config.yaml
experts_per_token: 4
hidden_act: "swiglu"
num_attention_heads: 3
num_key_value_heads: 1
init_std_o: 0.0
learning_rate: 0.00619
weight_decay: 0.048
final_lr_fraction: 0.0
doc_mask: true
train_tokens: 534500000
dataset: "wikipedia_en"
Below are experts of layer 3 (counted from 0) of a mixture-of-experts language model. Rows are named router (the router's row for the expert), gate (a neuron's input weights, with its number), up (a neuron's input weights, with its number) and show model dimensions 0-47. Each number is 500 + 50 x the weight over its row's rms, rounded and kept within 0 to 999. Numbers have three digits each.
After each expert's rows: a language model's description of what the expert responds to. This comes from a sample of Wikipedia text that the model never trained on.

# expert 48
router:556442469445567511450427567611465535493519556477574450448456573425474531504472555475546608441498541518376475485563517442516524443517493483522508
gate0:512472520458530471509499519502468460525432419463550488510471467484540470492499486527557511531519530409504491515511576539462503504484437587596462
up0:459534486568475496515486475460552530499515542595442544484551551539483489504531492494436483515483479537520509429478392512545474560535518408449553
gate1:524499474461500495449463525505500391497644461526446509562463463502447498528564528478511504570515494545519532535473458577506588550447483423494488
up1:463527526531471533567517453511486588499391514496540496437573546514534473505448473519475466373450511477506435468524481398462383477607505520535581
gate2:524488490560523573492461513612432553479485492497562537448476495434498480466508556531543561493408508468497496476535511470546485511454438493561487
up2:467528518470470423500596496421543423543494531478452447567530476566486510515490440494507419549580472509539522505449475550422503513541540479464503
What it handles: The indefinite article a, often fused with a preposition (as a, in a, with a), appositive ", a", and sentence-ending periods.

# expert 57
router:575480519571499560569529532419517510445484563612380538532489508425506559509456436495604595529525458562555506383530492420529423507504462546573458
gate0:532491512478507391548514500535510566458437480385514497503494429437472539501506519526438519441400425497490513488494513457541464572457462544551548
up0:527478518457532377539490541540558543483445496392558514509487454423459501487505485510478542449443472465486523494490509488565472594454400557579551
gate1:513513411544543505558509596438478564528535523479518495512570494513623547448502449469505379440498500583424491462510510447480488481517469430469519
up1:473467632487467479450542469563510456490459486534450565460395514456401498544479578533498654584482441400599491514489547502556476506468574538513496
gate2:472523609544554438496521461533526497518522467514394503558521493495614493504673545505483530475478515482518516524441539423479571491513533512486548
up2:469514513487555503455544423528490457543544512547406531518586560487536419481544435557496514574474532435531512442427499527470543528457524585545539
What it handles: Single digits and small numbers inside stats tables, scores and years, such as tennis 7–6, percentages, 1-8-45, plus American, California.

# expert 15
router:514445466506528555511488456405476483542603504491537486555478597430491507445538435528483429528588535549614546524508450534612482558560411419456475
gate0:483521422562523548562538523407498468448560555457457468511528462481559499489503536519527468563504471619542529518548494447522538484521496534351451
up0:518517405574533534510534459413478500392559545481464556517549492474548502485522578457433494544412477582551537483523467446523474506550545498393503
gate1:489492475471475505520519417469541523589476482421559398565529503482523488549511398541442501456465454506486501541452510475518536497546431360530469
up1:503507535516492508480491514520468496394512527577406567464470536531465535448487503432603485530555495481548519469568509517493479531459560657448490
gate2:454452607549485467558485456523547577410588506495559490545529554476563490524536567503487557431411429476496488531439482441490460461534463458545520
up2:449459598541485550534400464523491516375585480616498499554454500470466498490488556468450541514516483551497465480456498448471463490534539467595483
What it handles: Standalone numbers, mostly days, centuries and counts in dates and tables, such as 19th century, May 12, 28 December, 10-year.

# expert 49
router:608517435566463503527448527475406519520491478520476504550492595482473533519459578525558504458447424448566461497459519454532487590475574457550504
gate0:397518448532465547542502509411587589477448550514467498540530505547487522549578474549520445454545527518471497575512518490460518530506493517545551
up0:502524565516530450483496525522459433531543445480471529475511484461392475429411461512415517483437466501528447446503478579547510446508524576432514
gate1:486529461600517521453470600563545495506583511486458559578545453489548485467383486485645521566513465492434507504585464494495502457549488540536500
up1:479525418548488526516428515619563495510634502504394538578516475526494432464418509521589503555491479507383549514523468410489537428533499539520544
gate2:528506473468410445537487543496468546524461447437534498540502418504492422512460449400507539468461511559513378511426494531479486544541540376575507
up2:498459492476403435447507510458478559540470477461504538515502401505494430545493471437493523469397492573511356506446537509481520519562466472572494
What it handles: Words and name endings in US sports and politics tables, such as American, Texas, Republican, Ohio, Giants, son, ton.

# expert 9
router:422473612502507522515525484505473570504487452521487550448489507511561468433484529486580486629513557578507487552429457525530448619483526519418559
gate0:517502553572395567506493605503456460469486491477428484495527512501471426507432521502510452511590576540488459511486448534515478478480522524584505
up0:500536436608526529563553470582538571502549411478459491486578501481551455533545432425520541539528579569400464492472459483526492624522536558468508
gate1:494461528466492445392395473470563500589495464488454417467472493531446419467452521430538475526463494404432439495551579537523559437469575496405509
up1:467545480567487585524640527530469507432524529486510537513488470478535544562522449548464566479523489596520546581460426501478455513560408491613504
gate2:472581452585534585573420477526419551474592537430473577461454500530464541505492475544491572512523551571519337452501539571486478540544534577458499
up2:463527469487543560555398487461404544487546549481470581458430545514498517500540551500541506546541545573501344494502504544504490497517545636418530
What it handles: General verbs, modals and abstract nouns in expository prose, such as app, require, provide, should, without, needs, draw, issued.

# expert 11
router:575562572482523459555497516559410540537402390523555493521528563577459486454510475535534504431527488530533564525427497477515560522497541451471474
gate0:422661508442492427535539382487497496549489471498603501483568514474478440513463455563501543513538534577482489429488535582457518540511486551431535
up0:499380487468541555493428558520491517428529530454422466490382409501564586501561478509475468475524467471505494532530513454553458495477536530492524
gate1:509549525526450491441470479571516471505516549442512489565482609497494617426561502416472492518553356487473498518500441458578503590452509480535479
up1:441481550497480419516588451447452547509463490559486543457563418546451375543500480577518475462456649434514522522553549540492527437554530561513545
gate2:579582503653487522482497538519426557491532456513498503518437503517455514530470517532508580454539429457464514410486565493472520490390570524532581
up2:399489499550543563454492466519458415424557496536580435505485555455535518482457532537420464541426520581600480435442500477511439530429524435463574
What it handles: Single capitals and acronym pieces starting proper names, call signs and codes, e.g. W in WTIC, K in O'Keefe, N in McNair, US, BC.

# expert 8
router:528469517521513401510579489438497538508547410475440504592491481451499456431535497571566507567542444546505534494541449393472510504370546454437422
gate0:560478464470564402591563464512490526566547460534453536483457526447508456531486457500572513548559480561550483520482501540529456638461503472566488
up0:533487471420572432521541468519516480547606465559439545513533550464555490497467451479522534593570480600521494503506490511508483582452547459510441
gate1:569444499502488490530473468434435459481435493480552501486435546430394492526530519560543434463531510506520522437509517437507473540437479359565447
up1:530533576424540611460548579568496482418466456493495551494403495549545582516529546426626509519498499506535488557510502560436576480566545651559568
gate2:450483526489513389548470546480474569515481488523503476453512541452489403501448500525482574532508404504497472390402513469454542476480576630573562
up2:482453495567526508447534509466547472462536464421473543439469449515541504493452500526603437494448587520445426624579413493513401523523484407533499
What it handles: Openings of institution and proper names, especially University of, college, Church, High, and name-initial pieces like Sch, Cl, Mc.

# expert 41
router:439551463583431484465510477482540509588512612412431458441494495471437439478551500535574532515480543488472531527549518480601479509531427586490454
gate0:574496472478558481530513447351436492503472469518436503449539487518483585484536460496533559549530562600484415588460468591504545412524432499444487
up0:573465495459489395470517563550490469500509465609483551461533504503485530490512531512531469444369585446514587472436492517397534477510566531518544
gate1:596454501487507455524483501460443540429460508504553528487463548553522478563466473480563488403552553529533472680513498496514453493516444534547492
up1:418487561451587633442452545510551436548548457509471509516435456521541552453511495446496429518457499421520518421460494511459513532526469408477517
gate2:556496473524490436505563494589488555492554511472523530489473477501432420512515531431489530499398537374489516390585523456512464489429549533528435
up2:584456455526488376491506490610491544444536533433531605494494484458504456509520561479427552488396512418442478395586528464491474439429482514538482
What it handles: Single consonant letters inside or starting foreign names and words, often h after a consonant, e.g. Benh, Deshayes, Roshchino, Ch, k in karate.

# expert 16
router:515469482530517467461479463467537444470472525590499516522440525545554633467430580461453436489599562423522588543515551584507504516543540543440553
gate1:421443569524481472501552420532510510472642476430443532505539547506440460523510595568502482464433482493438506585480434551478352475570495528574604
up1:489423512583485427454516402517515467494582484522441551489535519502449458476480629507443473427447494508488483531510418545521416508521537516614557
gate2:501425615481523589565431485549524547628516521385494559565485517592484466526556442536527539566507488466451417519454432541376533473517516519409509
up2:532485629518510467453499440506578557530470489503406589464475556483564533466479525448523480480600567421491535496488450527480482403435564563379516
gate3:437523536486481537501497468458423543463496556532554457517527556537457480534505452487419525435476485513483475582370445527421468434399487543481424
up3:562574498527533502500525505567553496515522459432483482440445464445515464468505425514556468526468469565519470495543485461556515537614495493522567
What it handles: Table cell separators and the preposition "on" or month names placed just before a date or number: on 29 April, March 17.

# expert 63
router:586513529557463462624565533529544492478405444443450484581499570502420395561564563495500534448470446474516475439499523499493470536472562519461532
gate0:527567483541561490467484424515541530480482453478455400539529500499488443489439435504525514560528465597450429534546494525395477483554502502603498
up0:508584436531530483501493451520519541487524440468484518520527560511481445429435404528553530552490489550446472565553519632419483430455504526554530
gate1:410536424511472406551551499488462428428456609484522511494415516470487457521519543498457466488388467453551530479564493429516506636486490475446540
up1:529441598538555496436514530509499567513568552542481510520514467527562503536471515448555540489520471450425494543415383530489461334521500504441458
gate2:534453580461543464583490543543461510549597550530472391427466553424449561535500460486530555513540508456456474479435509452504550541563429429558464
up2:532467425511496508481535436484498600459520464548577608503457587568575476487401514547490477496503491518515495575585504545475541469443594469435485
What it handles: Left arrows in navigation boxes, plus pieces of place and proper names in lists and tables, such as China, Creek, Road, akistan.

# expert 3
router:444555552541441472445481522573507491548502506493493481451519599456427453433539533552464474504479489469515518452469486495530412442538498421628577
gate0:403526381505469455570506404405495525640482501532541447460443415483455543487543514494490456492444517583530449530508517424398491581511513464486534
up0:515582496525479517516558584462474521532497444446569450519571478505514473465454457532500479623516561475494556503430430341511574450449482526471461
gate1:489457537526432481540509620488515474512493431487475506490524460475470469518439513456588596445403493441450536538553553505560537486512466404571521
up1:488521505542465437534581545484558479547527476457499485501450428504465504513413525519553553484463561394458531546496564550551527481496442461551491
gate2:550493538477413515525446530504467402546537537454566503474515520600477607519548443505483354436635515475444552557540488478513532559528499459429572
up2:544487488461442532553464534512442409529513465496551447484528478516523544473572538438396436555596545468437551469497488538495452519490500436476467
What it handles: Nationality adjectives and country names (German, British, China) plus word pieces inside foreign names and places, like Kung-ah-älla, Shishak-li, Suff-olk.

# expert 27
router:396478547558555571502521503507578506495482454451446489597459507605520580481487468500399503478499523489435496550509439546508542472608619565471521
gate0:437517492450526584499514420480571518464443478441489449523446539511569452526449492471483440568487520472481498487451512622431514553490550591539494
up0:527558465490514426441543457488495442547537471625539464563492551569460493464621531588576523475579544536519442490520593470460571485493397480484491
gate1:544545497436568503482475447420564441499488569389550462540456471510521530499418455490531483525563576499491440542475504494564438441527486482448602
up1:483439526541448494513486532548432553489544499612458556508493602502460419542576536527494471495485534486496555476511527530423593623451488530505367
gate2:504548588563583551434552550484586484570498482494568550505559460574464572550521584513446458602538548500478536535573450418536475485524459529543563
up2:458418439430423563498473455436430499494538521526452530517435545451533509462397464560542470453483432486489484498451579561425477512477508408405498
What it handles: Word endings or middles after a one-letter piece in descriptive text, such as p-ointed, d-une, var-iant, plus words like seen, half, white.

# expert 13
router:499446440505446525478493584417399514482437525444491471481432523543515567435479460545519553456568613517463527581505486538567536501517474484509433
gate0:560447452520502533520381549521552488603478501473485436549513530478526613451467425510547517556529549449465413470502521536486465508598597535528519
up0:521514512559446573557486533538522473554504526456469446482533472496454604457591464525541541485506567510498418514494460514548533525584489563567463
gate1:514568491397540523521423356502507507562462591463537495486624472511450420487423465395562450553481467519601537521545496460505569627563446452459496
up1:553440513468599526434546528534492522511461488530518446516495465483559532496462573464561532519478590505535491599578504475479587596480521513434425
gate2:439564513584567547473498491434564448530553410454501432482499397434498565463400427574455433548456462603474549539427541500550496478486566476480502
up2:571514487409522408530442588590482485530478509524572470542503532547553432520567567397448553477516521488515493424575475472468449533538402448563552
What it handles: Single-consonant or cluster first pieces of words after a space, such as bl in blessed or blamed, L, W, M, Y.

# expert 54
router:572564518521522521426521550571501561507454412514523577521578559598556503466511505381511474412502506457457576572469441425526546459494479400502475
gate1:455406409406490499469508513458516468484508537521511503538430438378438559488519461522521462555423570511555509465524502590523502497450505634463424
up1:571540470518587603459538557551541575534494395578575577544533494491530428408536581438487425453511538511456557534559427468537555452498537477572443
gate2:518457593491591390479496510503527488547499544423437512507490515564572540577537466516501519498518462420564533558440531603449482534568480544372576
up2:563510560582542438444444539531560531581485494433394502493520496559634548548538495491501494452551456433515572553463481558513508488542443494421593
gate3:559486568501561492535457452499389492412511467547556482445546466428463555469552411491494507508490505533553455491518551496548466496421473434513481
up3:557534501522629464563454489538526500477541510536546536534490418558513520460502466520477502479522570532442488538511518530517465487419395480479467
What it handles: Capital letters inside acronyms and country codes, such as KAZ, KGZ, FGM, NHS, CPI(M), often in sports tables and abbreviations.

# expert 39
router:432419559560565549489520494552534567521604467488440577431555450506579544430446484470507392501513595512494490540545459458533489537494461550453515
gate0:476481581504502582491481506524535416557537487598511455423497533429528555468507466412488487573527467469464468573516513488563533451462428412441472
up0:426446534511516545572477507604488496504534438539515449419512523423494456474503465479469485544485504489450455591562522472537479474522478480484477
gate1:483502576465492577522446465549545563479487471485448575517504433470494525453476433452451527501440433538490467471523439524515489598544506492484427
up1:475530515498459445458535564412418446521555550519536461529484596485563509525499507538567446521515552490496521529519551512496500417472488552460569
gate2:480478506473455614564599531565512461545480529418484435567427489503522444485479529453526409467512472534487484496478575520432502458518404503512448
up2:534550417498492502419494519431585506514570528557480544415556492492440517511488459572518559465512464523526559478519469510504520488372424548560556
What it handles: Nouns and suffixes in science, medicine and math text, such as life, function, nitric ox-ide, kin-ase, drug, plus LaTeX underscores.

# expert 43
router:417573575465439452531559460498582512465538604437496500478524485515585441590432426553530550449458536440471512476521494468477482468519320514522534
gate0:537494492467483424538510458523521479383515460503510508455562527399509435380452482451431421454530507483561491469470520482558433509461480421442458
up0:459504517539485452486572561518606477498469481461436519503514478496558441478508455496541476454504439481464467564492302484423564492461492491530521
gate1:455495464518532420563592481512579453477553589501454525507472577501400527544538400583507487505493498495531537568532489478463466450454460477561457
up1:511477511527509567555443529529551567452556381478455471445476487445498496510501540487492534548516448457454486457477541533493475467523481497506552
gate2:505445516521502473421401516473521478533556579464506543424597469531516531517533520526405474542449460439441506517569533470478460527540493582450646
up2:554544457570569457411501553439550508528432550495464414446590461523570511407548445516620476471528583497458564549560546466481521520535523533427500
What it handles: Pieces of Spanish, Italian, French and Portuguese names and places, such as Varda, Colombia, Saprissa, Nov, del, Gar.

# expert 14
router:481529454476598497576477510562521524538455457409578457513449471497494396613533520413468574452498532527465453463403505527418437483577422570498515
gate0:559473565489442503459500568531468542539432529515492367364523540584487510537543490475506488435498559481494552607475519514505526551480473506450442
up0:455432434482564558487480461470537490522575450477486639555515462448473495484491437465553498637487490493558458479515531502456543480541546477535490
gate1:554544499509508527590536489534542469520517491487514471538501599488525514479428473429446450490509488565468485505430322459506459562501434528495482
up1:516521519504520510550547496573547475491474449440513495594440637466501479507484575379455513461506476527428432460428379467508448579549400545498463
gate2:489464506437505456477393576558514545551531455437601470562537528546613488560521533512405523539485538552506486504433528510507496575486453502472584
up2:503498514517523530571533409439440462444501515563396498433504441450410524448521446473600526459492501458476481513555434525451514451474550550496403
What it handles: Middle and ending word pieces such as ive, ger, ace, ization, ent, often after a capital's first letters, e.g. Act-ive, Al-ger-ia.

# expert 34
router:437507470534447487479548499475448530484440525533450481452424559499544437425463518533572486524603574482499575582560387487495582465473422581554439
gate0:598467491420382505472493524427486523437498512455518471488456482549435472551636493493554592501479430562585451585556512461479581522526564500525490
up0:529466538553602584553455501439450472472488446513435571423496480499536455492400445495490422542485509442541521473542504478477469523450437536503493
gate1:524506557442536416530526568581457490419449513534453418479483498507524465468409618456517522533555537488309521383568488435531449442560511597537584
up1:515473554449529384514496553579448470431453464539441429476468503441511443464422585415530558555554532504286479418586494460552446455552490556519601
gate2:471542524499427486482512493405485450507511581523467449494484461614483531506488506575557444527565598437572573535465457499444640527506461495489434
up2:437574535484455498467531488451459391489461581471474459509472451563508447480513514557571463513608614408535598536504408478435611502463454506522442
What it handles: Word-initial pieces like ch, c, st and capital letters after separators, semicolons or table bars: chance, Chairman, ; L = Losses.

# expert 20
router:480578468516568448493479563517592551456483450532511508462512511507474465536435502506447613492472462482468417408419471471426532482545467495565559
gate0:549590483458540476414529482457560509553521479570557514468532511499554489567512535478575489578437500476516522459589563378530607499552547516461491
up0:471360512571528533556462557524384425486510482469534540545411606488516539435516463534384512377517493507471517558492485563561500543489458482520481
gate1:432496565466409392587505464428462446430370502474438476586520498551484503486439561486401544428592489480560510471523513529474599501544495402557529
up1:588519446497537522489572544550407446567567560563598455387530493481501573527527500543577495595458459556524519551503509562451494505475542506437470
gate2:430546558399476457538456472513481417499485458486440490443447527504447553590428529491492535479464505533495565429485527550533463519599530487512532
up2:473537508489514402585531547452459546486463481431514480476513465539603435443473467404454492438562474528535437571434479449548491393507543511498491
What it handles: Inner pieces of French, Italian, Romanian and other European names, such as ette, int, ino, ü, plus hyphens inside ISBNs.

# expert 58
router:555475482508465456408592507574549470549547497498449529547420483515497501419539573466562496435547441375489582556535473546475572470366459397446453
gate0:477545488478572436469510531522529493471482472466530442517559601546523587498479438476557422493547526433454537577545411496473520432436481587484539
up0:474475502547414541519506451492466572525504562525452504492438416450457425500492575529477593482492488567519489352531601486522469586532487457488458
gate1:505530601452481454516464460524497452426537497630471633473494466488514487431518573507575465515474501644520490530465559557495534491460533396460564
up1:548426502486446499488518436566584521428571501595449622491489439526541490442572557488613513454481482494524538617499484529505604472415480434482542
gate2:569396413438451488505516486505463520525451470562549451580518483473479481469455459498504507497515444492514476505535604441507510525497512392462439
up2:562430421423455501477551500512466565493469456556509504561524477468500494484484487497558496518505431491525465508535569425527549537505549406448431
What it handles: Word-initial B, S and other capitals after spaces, commas or table bars, often in names and acronyms: the Bears, SAFF, Bambridge.

# expert 10
router:399565525488404494470551472467430526515435429578555549483444463524409511413547570522454492412512479453542515462389533548481528528478432417506478
gate0:563412506560497602473555450396466497483403508523498550612433455561451460462477471520557537520521500465541442490480516487547606562505486518490427
up0:468555556386467347484468516633479494471581477499505487473592493517499567559494479510402426444503565504442526561536448534516434461520557491480547
gate1:556530521551518399458548435546512570579466532524498455524372572529483413589417484561425373483518497388454535483532436470509463508466459490504424
up1:428493410470419652568490537425557472428495464462516587411571502537568541448564466445630527569487502563525453514432553526501485509506541571537525
gate2:452448553519389511516469532426463528462552497526554495350486553543481525450475464498493487515506483488530500493362484580578566583525551451431486
up2:471462501544406588473454512431444550465525434472556550390465525557492492448524482487485553488503450454465483451405482526570546586473532454494521
What it handles: Syllable pieces inside proper names, acronyms and foreign words, often after an initial capital: A-S-CAP, T-ij-uana, G-om-es, Mel-kite.

# expert 21
router:552535511448536465499464500496533552479607450493586505461582544431383606412552485432501521389464506482443432463540502433544541477522527530561484
gate1:437549498515475515562493487502420428530516547454460525504433501577467491522500465473604489591567506494492519511520431502501469521487502511595541
up1:509434533470520465584482440490538528466520467372549554507564538486477553466517401418570576505489516461395506493553465493569554430516514535443442
gate2:491520627487496489562536532467530397489553493454525548541531522479411550486554504550476581478494491522542478535494501430458444452530484518613332
up2:501533615474480503575534550440505394517538518473544561558545532482418565477562505540451550484511507518554501514483514448456416465555476535612349
gate3:476510597513457488568474463543565517556417461419483522534444516550613410515413489472482603502526487481404495467493574550499496477391491521457544
up3:521551484501485461510476458500567522511461410346487590613478526481522492478509446487517484483526457501473490427466476495522507464462468526500524
What it handles: Periods ending a sentence, often fused with a word ending, such as ed., s., )., ". and ing., usually before a new sentence or paragraph.

# expert 29
router:491575529571479450544504479430584524468453410465537507522515468542367478485549418516441487497498489494498521623489496626563470483537486505367543
gate0:544503453529469460566445636515549531464429492475492505445535521672467486479469439490488575521477492513495502518469544460489434548426457528408517
up0:510488546549584489483549503572503515468498503544459605644461515560517438624549536545509579492489486463557503518576465507455523472512568478474506
gate1:523442495552414534497511436528446476541443498555414551450510485514539498510532613562606500548440560524463558485477488503526450510526444576483509
up1:543476558578407486540472522557556531515410494521392472431515582524528392501506522554517542555436502541430503424464529575520473593436483549477521
gate2:478513492511445440514496527355410482476517422427528490486416472434480642471514460524473503438506424599551501554494459549490473469601480410513491
up2:506510555500512554503460516612597503524440592574486524490584570556500447521504581499498499522504563447415487499512560500516520538435545536504543
What it handles: Leading digit 2 of years and numbers such as 2015 and 2023, plus CJK, Arabic or Tamil bytes and accented vowels like ı and ū.

# expert 50
router:565421509558427501580520495524540511406544463547500582517489586421478491472450560405435487427516446446520554455525439450524462554535528450521445
gate0:475538541494429398535509459537429449449523444427518516511578541488582490610601493528465518470575586537541475528479503448540446471423584524431514
up0:455508496413492534482466532540525494527547567535556412503445496533498489586490453513514513587501464433463456518440529557468493480509519407531470
gate1:529467518516443460484504466516527432456540442489426454511504452420410485465446486513477488488453452603623525441555502524540514543479511626546410
up1:484516428562547563516515501466540419530499547510519508475497432550571481491485527517550382559530596535556540529505485545510483537540488538434491
gate2:453452415454497563444461461499484522458481451376498536642496409529546459586508523462476467514545568493515483575567443420506542481477586450445528
up2:496444469435505573499470399569485600447479469426485533616473426456520452521543468486445528455605495495478517503587450424524507493529491491557521
What it handles: Single digits inside long numbers, statistics tables, coordinates, percentages and gene IDs, such as 0, 3, 8.

# expert 35
router:576473556488576528476424544471530543539429471431608473551421511571488508508563404501455561445512455498432488557425555568468434464416437477539438
gate0:455477536509576451552523629497557454499469488543525481558488425448414445461570544433483506472521538589537589519454583447533491491493523474414594
up0:465531510482431509523527418493388507461567553500534500460537550549542501499415521585559428584523526478519420475561400496529546524523482583552425
gate1:534543520500497411473517557454528517534501485511516518556570539534532479463598443485491473529519488450495491632502441584485533484449490521452502
up1:518469504523481469504493471462459514470571481500432534540578551517446504428505490535489527528524557485544389578460409516505568495466535570454455
gate2:486508542531526453443509430555481493477397524553497476585518508580477533511528487499475459523549619540542488568516500556413470562474491471316479
up2:456510539570559453413497458549531528596426568512538525593534507568514516515512428445466463459561594499477443451554485537451460547493515504348497
What it handles: Word pieces continuing given names or surnames after an initial, such as el in Jelena and Gelman, plus "by" and "led by" and first names like Charles or Jean.

# expert 52
router:493437484485468486473487528564434423447496463425432505526540543442548520517476533530493407508424438483613550572425477546453485528557521452554456
gate0:520511472567462504461571409479468534456429468555487516395522472475595575497504451502449550445535529487589630467531520461572472495446510428492627
up0:557475523478509461500475514479471431411434470571446465544493488535517532555442433503526390441447508424589529531525473447469472441461508431408517
gate1:422523526556512455508498488498563563558471571484514411429520470553458449514446480506425532502527527421415434541489444496401487440550490526547469
up1:455540479493451493499521462494461504443609413539604521444504548518447470428510493520540513455542519538506467477514525501512511538467499506382460
gate2:389472591492426453574540479511514488479480591451516535492547495503536554564517420580485399501547497598506532459462497575484454411551397573511475
up2:473459429444545534490417509483515425566531511500526526466524511537477430418478498524494504554561544550595496595553526445547584549500530362485480
What it handles: Sports vocabulary in sections and headings, such as League, Cup, season, game, qualifying round, football, record, springboard.

# expert 5
router:530573392484548470490469566434431432451424529572446462453570412479553496542436557506459422462588468400505538483480462563438590462529486467501516
gate1:481507494493484482541487512605486503521542438433439482583475495532507513581590481494483501499429467481386532517521498496508419504571516542554447
up1:559581473478532427442478581595408457476430417520475513591505488527563485509495415479417450441451449452485504560418547493436448431489470416549491
gate2:494510478459483467497505578516510500469461419463511542509394385510511450545567551565495521573466530518575600410507524451474421457567501610529497
up2:499491474453472481511494596583493490460468454478520565521426347494507487567574536542489534607518524518496583434534516475475452451554500594479506
gate3:504465537480501492524525424586538511433485545518508519424493451530495496555515518503535505531526559453476427387498587552492578520598503582564563
up3:470421490568450536491465472423492484560535508532499455482525546410490536465482536482505511470490471489375580617532450516534505513481505472473497
What it handles: Line breaks after a sentence or heading, mostly before section headers or new paragraphs, plus opening quote marks after commas, colons or table bars.

# expert 51
router:647504508526491385516497560583436589592476436456504446480565543394451451580496467504470500412531470496458443490433518445514457593460519506571576
gate0:462544388553450377437537514531484471636490495522527512405537535494426445582571525565473493529476517585449434457554501461447439463494560582540542
up0:472465406524501427447452432481496539572456516451494569414521470492385432574529549492471606575533461591455434401502516479469494502532480601541546
gate1:511515486477541534598409488387535482583436524534511460414448498623574528539538480500476427527486504570495555583407580475514493489575498439545472
up1:506484459543518554428485465516520561434478520508451637477393590505530458424522469468517485475587497423484435436488433524560549544498468474558484
gate2:600551459583581520391543505501499462521535430478473440491538536536464525514471499470504540447478500606425508526475480525428401413422520400519519
up2:414499474476452476602390573553501531531550490533489540498500449460543514615471423530490518528453502459554576490499483483552476535434511542470522
What it handles: Final pieces of place, team and surnames, such as -ville, -burg, Street, Park, Center, Eisenh-ower, Rous-set.

# expert 17
router:415509536509509561455499504442506503509531578552520413493428582427519615463507471466464451533521509546469492558487480477525535459382568550423480
gate0:544531604474495592526545449532459419531535487462436516547461508472404446569467495608508459507469558597496517453488378498467535547552520346558573
up0:481476466516460413519488592427548501498400542507539513489460440570559501508498529459547578546539526383482404516474651533509469497493472553402472
gate1:649418471529498573483485528556567538502587580433426494526488515543544506515495458486477441496503428434483502656502589490504497537444522479494431
up1:451541467479488410567558498447452539501514455501433486495502490514436481491492521584506586467535543543565460413454431402426532468504529490554570
gate2:423454567476506581480620509472436437564501484546546541483418499525507538558485576466533502568512545511477549506482508502617446540450506517577534
up2:519514620407507484445444483490451516404564418477476440504443474572521556468433477519507439561417450493521587552543553520520580543461493499507556
What it handles: Commas and conjunctions linking clauses or list items in running prose, such as ", and", ", or", ", but", because, until.

# expert 60
router:592517539513551488467415548524480516471428526563481525479476466442544405525453475509495520452408444422496493571490456509404547458456481506435405
gate0:480552530498463500503523436512518501615477449511574511473552525500464437491541472512487544539486501461536523498534545499474477447510568575590556
up0:512484448438483574561602510449581538466529432528525445548532479450433520503471506470466567502440526604578512449534531531508597570451530476536565
gate1:501537409482481468488507572356518503528550470451489533582540508547517487519519553529468490479520459509562616507489447531507510559482474455506514
up1:494438571500495582531556463503513531483484468572496562409431494464501548450465577482586531548583548498532415551544484550524459461471571577473407
gate2:502455427468467557521510560482544525517602450432461566485406520466507513499568433557509543461488538553570513504540430453489405497475507526510424
up2:479487434622477469510442435426458516507486482527557426585547510514511475577578561511538493480464501414466605504510406483500518564556511532473503
What it handles: Line breaks and paragraph breaks ending list items, table rows and sections, plus infobox field starts like Website, Kingdom: Animalia, Elevation.

# expert 38
router:568438472529564586519500451519502546442531497573569590589558519458468506509535558432450439489493524425545529494441429427453502522513526451600541
gate0:538491553480486532520467558477531459424476444429419544555450428475520606519498507472445454496524494469588517487502487507530471529524384395491477
up0:555463561476492484496473574496516493389492440479486593575465487449479550554507563454420481513501452442559480481450482447527493477504456342514443
gate1:491537528472467520449458476467511517531601508501536472550522478483582431527526508537567462529495599457572460582437455495381521462527484580450476
up1:482527541469510477467489552527471470485493461494505491433492509554423538550470458525549517530518394484389478468481590542484504413450532462478565
gate2:540487461487514454565523441390498423520454504533513502543463487464523508446457479479487497469428413498597474557534452538541347567596613448546425
up2:553513463441478470472509479371520430498509538531502464561447436484460445498446487451479387484533413457543496530526483574531368608541594406511395
What it handles: Multi-digit pieces finishing a year or number after its first digits, such as 18-48, 1-942, 1.-80.

# expert 40
router:484504523567505468551518430419482406442512447594488505494583549473568578412506504525505551476456564573451576510504538459530403450468473462569575
gate0:433508535515514464462460428445450362507533458492457603455437491475502605493496498480499541506432424537480458527528521517447510470484541413508572
up0:518486463455497490415524441521432444519532553565539474486546496473504525491531493470512555541507431587672497545489518489537457498397489400516491
gate1:445508451508521536546450474441461401485550564608561412619459589451432532529520521479488601511562559572435487438504520569521524462586486491597551
up1:447518448553490528593449454447479437470578544603519449609406555475409489548529532488489568549556589597477486461503538656510533511579525485566549
gate2:478493568424535436540416442444536457436504513534476503498517531460505491419490471462513528472427519545385502450513560484522498433478503546578478
up2:411515519529460536460432531486545439530601461511510567479455517469556459423506510539477462534425489568514547558518408467527519516474476529493517
What it handles: Number words and digit groups in counts, vote totals and times: five children, 41,359, 4:45.4, also himself, brother.

# expert 59
router:550513580521510594462499538531566557438401529410472536553478467599596495596523433514440565522567474455498512435557524570486530451457541562503465
gate0:458564496472495489492585451469497462493475466560534493449513482507506520433531518540534386575515510524536473400443513538499531505570523476562505
up0:497573581488555542463501445496473441459520462513442504514415470445568495512481451540492424580461528508436426386477525566571503466525534499491476
gate1:467508486441529523518429612470536421548480551494560408469510581528403587489520453496578502474469580520539446544576459496555551434461434568484430
up1:485525468542494454455562387528439537467542467532480516509485474462537480528403520495436480574557424485484540461446564518498444547543568471492537
gate2:455497556576527554526598484499536549553553484447424467519417462470451481532442524516404517503507521440488464492448439505456531529574520393518483
up2:486503624568536569503622579534534552538490508466399481527476487480515467523502457547431542506509480404447450496440445537514532482554521431586499
What it handles: The "- Family:" label in taxonomy infoboxes, author-name pieces after genera, and common first names such as John, David, Robert and Michael.